Weights of a small mixture-of-experts language model, trained from scratch on English Wikipedia.
Size: 14 layers, width 256.
Training: a variant of Muon for the experts, 517M tokens, 3553 steps.
Below are experts of layer 2 (counted from 0) of a mixture-of-experts language model. Rows are named router (the router's row for the expert) and show model dimensions 192-255. Each number is 128 + 32 x the weight over its row's rms, rounded and kept within 0 to 255.
After each expert's rows: a language model's description of what the expert responds to. This comes from a sample of Wikipedia text that the model never trained on.

# expert 61
router [140 132 156 127 177 159 169 114 128  73  79 128 147 101 137 141  82  86 136 124  93 194  92 109 106 113 145 124 118  73 136  95 108 133 100  98  89 122 145 121 176 183 138 162 118  80  77 131 178 104 161  95 176 115 147 145 138 139 178 116 148 133 140 126]
Word starts and table items in sports articles, such as MF, DF, FW, comm-ittees, rec-ruit, head coach, Tournament.

# expert 29
router [ 96  95 115 126 129 190 153  94  89  91 102 119 132 140  33 112 105  97 193  89 153  48 121 108 156 141 122 115 132 102 118 159 115 169 119 134 138 199 119 176 123 115 121 163 187 112 169 112 119 162  64 157 171 137 190 142 141  96 158 149 103 113 126 147]
The article the or The, usually after a preposition or starting a sentence in ordinary prose, as in of the, in the, The data.

# expert 15
router [ 99 108 108 110  78 119 174  92 114  99 122 158 204  70 154 128 104 133 108 148 137 112 171 178  95 136 156 142 132 117 112 110 159 182 132 139 161 174  98 164 123 106  90  65 103 149 148  40 134 101 134 126  88 122  83  91 124 156 158  98 107 146 148 139]
Common verbs like make, use, help, support, follow, and mid-word pieces after prefixes, such as trans-ient, comm-ut-ing, Str-and.

# expert 6
router [174  74 109 154 130 128  82  86 132 175 133 111 125 164 186 125  82 140  72 148 144 170 171 169 104 138 131 122 195 151 135 176 157  91 202 130 154  89 125  93 132 116 138 150 104 105 137 143 109  87 129 120 121 136  80  81 166 181  79 110 255 138 146  83]
Opening parenthesis or quote mark, often fused with a following digit or letter, as in (born, (1991), "Episode.

# expert 19
router [137  79 162 125 141 178 185 166  94 170  92 112  90  93 105  91 102 106 196 203 140 160 135  62 148 120  83 152  67 159 123 169 157 130 110 146  73 186 106  81 108  89 162 130 149 146 172 128 128 123 110 137 135  96  77 110 112 152 135 152 131  89 100 139]
Lead bytes of non-ASCII characters such as dashes, ellipses and CJK, plus capitalized word starts in titles, such as Mid, Hot, No.

# expert 50
router [149 169  35 132 167  80 114 143  94 199 148 124 154  75 143 148 157  93 135 160 168 161 110 114 187 123 114 106 162 171  85 157 128 122 136 143  99 127 138 128 113  75 133 127 183 112  85 111 110 139 112 153  88  78 186 147 118 124 136 158 168 174 145 132]
Accented letters and non-English script bytes inside foreign names and words, like ó in Ásgeirsdóttir, ô, í, plus LaTeX subscripts.

# expert 10
router [132 147 177 121 191 136 158 133 154 173 154 169 122 123 134 124 167  87  98 138 145 136  80 138  89  72 114 131 177 164  94 123  74 109 138  81 100 103  74  95 104 144 132  82 160 100 133  93 112  93 101 103 149 150 103 184 155 139 131 111  76 131 131 179]
Commas and word-final pieces fused with a comma, often ending place names or list items, such as City, field, er.

# expert 31
router [ 91 173 133 145 112  69 153 151 135  91  85 157 116 141 174 175 144 148 128  92 124 138 133 138 106 137 175 115 165 190  80  84  99 164 153 145 115 188 141  86 100 163 144  47 126 203 139  35 163  28 104 131 144  98 106 130 114 135  90 127  88 173 158 134]
Short consonant-vowel pieces after p-like pieces inside Indian, Thai and other foreign names or rare words, such as Bollip-all-i, Jaip-ur, Czechoslov-ak.

# expert 54
router [155 142 150 155 152 159 111 177  61 139  39  64 108 154 156  92 148  94  91  99 102 108 137 129 103  98 184 162 132 104 136 129 128 126 120 140 161 117 148 172 121 107  94  96 173 105 136  79 137  76 184  88  50 158  74 128 168 159 139 175 112  97 163 220]
Pipe characters separating cells in Markdown-style tables of sports results, statistics and discographies.

# expert 22
router [ 80 140  75 125 194 106 136  88 117 179  95 113 103 129  46 124  88  62 140 148 180 118 131  96 176 105 122 152 125 137 140 176  93 110 114 105  72  96  77  78 105 137 149 108 198 113 108 140 124 138 116 121  69 144 200 150 106 185 129 148  96 142 151 112]
Given names and initials at the start of person names, often in lists, tables and credits, such as John, William, J., E.

# expert 39
router [100 161 120 118 174 148 128 128 106 100 111  95 161 129 146 129 183 110 125  63 113 145 133  95 108 144 137  88  82 183 123  89  75 111 105 134 143 112 121 141 105 225 204 117 114 142  81 122 189 122 103  73 133 117 155 147 109 102 198 105 147 142  87 120]
Endings and words of proper names in sports tables and lists of clubs and places, such as Athletic, League, -stone, -ary, -ona.

# expert 35
router [140 132 110 165  86 170 105 138 109 152  97 125  79 121 130  71 119 106 102 157 155  94 152 183 136 176 137 111  83 134 109 112 183  85 100 179 134  91 126 151 101  77 145 204 209 130 147 147  92  72 145 182  88 120 126  85 144  77 129  95 108  46 108 120]
Common verbs and nouns in narrative plot summaries about characters' actions and emotions, such as show, feel, want, tries, desire, film, father.

# expert 8
router [ 92  91 209  98 185  81 110 120 119  65 137 155 112 123 191  99 151 136 136 131 156 161  98 171 162  43 108 133 180 121 185 175 163 128  96  61 115 129 135 162 156 166 104 102  75 147 109 117 124 115 102  76 172 138 176 109 117 136 116 169 162 127 177 140]
Month names in dates, especially after in or on, plus time prepositions like until, prior, through, to.

# expert 52
router [114 142  57  96  86  61 164 113 129 193 136 124 214 131 167 129 108 125 112  92 131 118 108 113 136  87 121 127 140 144 115  86 121  86 115 131 125 115 138 131 114 123 128 154 130  97 193 178 148 170 136 140 141 129 150  51 164 124 102  87  60 125 148 187]
Table pipes and descriptive verbs in film or entry summaries, such as directed, featuring, based, located, and score ranges.

# expert 25
router [113 107 114 133 100  90 161  87 182  88  83 105  73 113 115 179 135 101 148 165 141 101  75 125 138 187 162 124  76 119 136  82 127 103 188  87 133  99 156 180 110  56  88  90 155 116  90 112 136 142 136 130  56 174 160 153 178 120  89 101 121 203  64 103]
Past participles and common verbs or adjectives after was, is, be, such as achieved, included, known, received, first, former.

# expert 46
router [119 103 122 150 117 152 179 121 101 121 122 131 183 105 134 143 133 137 113  77  91 141 104 128 134  90 134  95 113 120 134  96  89 158 117 129 121  94 170 173 117 102  83 157 111 107 156 151 174 183 152 119 195 148 193 144 140 101 169  77 117 161 120 119]
Indefinite articles and quantifiers before a noun phrase, mostly a and an, also another, several, any.

# expert 43
router [123 190 154 157 122  23 115 175  63 131 138  82 138 111 133 151 120 132 104  92  96 123 143 131 173 115 161 140 139 181 119 153 144 157  69 109 224 225 121  60  72 178 155  92  84 144  82 133 111 122 116 139  77 113  83 125 122 183 144 108 153  94 175 117]
Middle or final pieces of European place and personal names, such as Havel-ock, Ladisl-aus, Suff-olk, Jag-iel-ka, plus Luis, Manuel, sky.

# expert 59
router [116 159 166 139 129 101 156  93  86  87 124 123 129 155  81 122 169 160  90  93 116  70 138 125 152 153 149 130 122 150 137 155 126  72 111 149 147 139 111 174  89 172 112 169  87 182 127 126 111 120 127 170 124 149 153 115 129 132 135 127  87  99 166  90]
Single letters or short consonant clusters inside names and rare words, often foreign or technical, such as Luedt-k-e, Twentiet-h, Rach-ub, Wel-ch.

# expert 14
router [237  58 100 130 153 106 128  86 146 128 138  96 158 111  89 158 131 141 193 156 171  97 148 194 135 166 149 165 142  84 134 147 168 145 121 156 161 137 124 119 113 168 151 178  91 111 103 151 149 144 153  89 156 130 154 157 117 130  78 123 167 109  80 160]
Second word pieces right after a capital or initial consonant in names and words, such as V-er-izon, v-el-ocities, J-aw-breaker.

# expert 27
router [ 89 159 197  79  75  94 142 137 105 115  64 118 122 133  91  84 156 136 171 198 144 136  84 132 171 182 107 165 128 119 142 156 184 106  97 158 127 132 151  85 164  97 144 169 120 119  90 146 172 137  30 128 129  86 140  64 126 107 183 104 105 181 159 144]
Modal and auxiliary verbs and subject pronouns in running prose, such as would, can, may, does, it, he, they, usually before be or not.

# expert 40
router [169 106  84  85 153 190  96 150 160 147 133 110 221  86 145 213 147 100 173 113 134  74 134 128  62 121 123 160  99 104 141 136 106 121 180 123 133 109 137 168 158 134 112  98 145 187 147 141 156 102 172 127 192  74 170 161 146 124 144 143 102 162  55 136]
Word pieces after an initial C or D, in non-English words, surnames and Greek or Thai text, such as ic, zy, om.

# expert 42
router [165 133 192 153 175 169 143 129 129 150 115 141 197 134  71 128 111  97  91 115 142 197  89  97 104 127 103 156 131 110 116 163  56 129 128 111  84 124  95  62 125 131 170 146 128  85 162 153 106 198  78 132 209  93 106 162 131 127 171 173 134 151 168 137]
Opening fragments of words or names split into pieces, often lowercase, such as bl-ues, con-vinces, qu-artet, de, V-okey.

# expert 16
router [163 120 137  85 128 177 157 133 127 123 159 144 165 163 119 125 129 140 164 123 125 128 120 153  97 134 164 115 153 126 109 101  98 201 155 155  82  91 207 160 146 111 146  83 103 127 148 122 141  73 188 191 158  91  75 113 168 140 102 145  99 160 112 103]
Short letter pieces inside words, especially "in" after a prefix, such as sem-in-ar, pre-gn-ancy, mole-c-ule.

# expert 63
router [146 156 114 139 154 152 123 179 184  82 115 135 105 105 136  94 157 112 154 161 126 120 145  89  79 164 136 116 153 138 175 179 171  78  93 137  93  91  86 133 168 126 127 150 197 135 138 149 166  96  83 110 147 123  77 105 133 145 134 189 117 134 158 158]
Nouns for music and screen works in entertainment articles, such as album, song, track, single, film, series, vocals, Billboard.

# expert 7
router [143 119 121 167 136 116  99 173 143 144 172 129  75 144 117  66 169 171 149 117 151  99 121 122 107 140 108 123 126 176 105 117 133 152 130 125  75 139 112 109 111  60 175 104  92 146 116 162 171 172 174 162 126  61 122 180 152 144 112 144 104 108 119  77]
Word-middle pieces and number fragments, such as categ-or-ies, all-ud-es, 36-th, coordinate digits and years closing with a parenthesis.

# expert 58
router [ 95  81 133  95 137  84 138 144  60 118 148 147 111 145 125 131  52 161 156 101  88  81 120 114 130 182 116  74 125 139 148 180 164 184 115  80 145  89  95 144 126 177 167  58 107 138 174 137 158 168 127 104 127 171 152  63 151 156 125  67  82 114 100  84]
Word-ending pieces, especially "al", also ar, ial, ary, such as sever-al, abnorm-al, Honol-ul-u.

# expert 11
router [132 156 139 131 149 154 169 204 119 104 134 171 199 127 122 141 190 169  88 118 114 153 222 122  95 103 105 120 118 147 152 114 143  84 102 130 117 108 186  62 125 183 129 151 116 154 101 152 158 100 108 183 131 158 135 145 128 126 172  84 137  88 129 174]
Word-final or middle pieces and short common nouns completing a word, often after a consonant fragment, as in Cl-oud, landl-ord, Re-ason, author, land.

# expert 34
router [169 128 156 169 126 125 122 178 195 150 198 138 148 150 108 148 137 138 162 175  98 180 124 102  94 123 143 105  71 116 120 104 159  90 192 143 106 169 103 118 123  87 163 112  76  98 108 132 140 125 138 156 145  84  97 116 125 130 148 117 116 103 181 146]
Line breaks ending list entries, infobox fields and table rows, such as after film credits, country fields or table cells.

# expert 5
router [101 138 154 139 106 109 100 115 123 184 100  93 105 126 142 128 129 121 118 188 137 106 142 102 105 153  87  95 138  82 103 163  96 126  72 153 149 128 210 114 104 173 126  77 136 143 155 166 119 159 193 145 174 130 191 136  77  77 119 127 145 146 136  89]
Standalone spaced numbers and dashes in table cells or scorelines, mostly 0, 1, 2 and —, as in 2 - 0, | — |.

# expert 12
router [157 145 100 130 124  77  78 122 119 167 147  64  86 133 155 171 119 181 154 121 137 117 139  71 166 164 105 183 149 165 132 147 182 137 149 109 157 169 100  64  88 115 119 101 138 148 155 134 129 137 105 143 119 178 110 144  84 161  95 130 161 142 145 132]
First piece of a capitalized proper name after of, the, and or by, as in Karl, Paul, Aber(deenshire), Th(iruvananthapuram).

# expert 30
router [158 143 147 189 136 180 199 156 153  74  95 136 100 128 141 134 123 136 111  89 124 132 104 153 133 134 151 127 103 203 136 110 157 139  62 145  74 129  86 144  72 129 101 172 150 102 123 121 191 116 140 125 201 115 151 142  93  74 134 156 119 155 100 100]
Single letters, mostly capitals, inside acronyms, codes and camel-case names, such as 3DS, GiSAT, DTXSID, McSorley.

# expert 20
router [104 120 139  87 136  82 116 119  92 152  79 143 164 114 146  91 115  88 125  87 119 128 117 163  85 144 124 106 148 101 165 134  86 230 138  95 189  99 131 107 168 141  75 121 214 110 166 143 121 121 172  95 129 157 100  99 168  64 154 141 119  92 154 128]
Line breaks, section heading markers like ==C or ===S, and opening quotes starting song-title lines in lists and tables.

# expert 62
router [109 116 102 120 190 135 160  92 135  83  83 171 213 128 103  97 178 180 132  97 137 161 124  98 135 179 135  70 130 130 108 137 122 158 121 107 103 139 138 126 127 103 122 117 102  91 144  79 159  96 133 105 211 107  87  73 116  57 127 163 106 183 186  84]
Single capital letters and short pieces that start acronyms or words, such as R in ERP or ARIA, P-ho-enix, D-ivision.

# expert 48
router [ 91 162  98  98  65 138 125 104 116 130 129 116  96 124 159 163 127 111 104 183  97  97 106 163 176 138  83 155 147 156 169  96 114 160 136 153 140 172 141  60 151 166 111  99 174 128 167 107 124 167 132 185 145 144 161 142 113 106 132  75  91 103 120 115]
Year and number pieces after in, on or a date, especially 19xx and 20xx, as in In 1985, born 1988.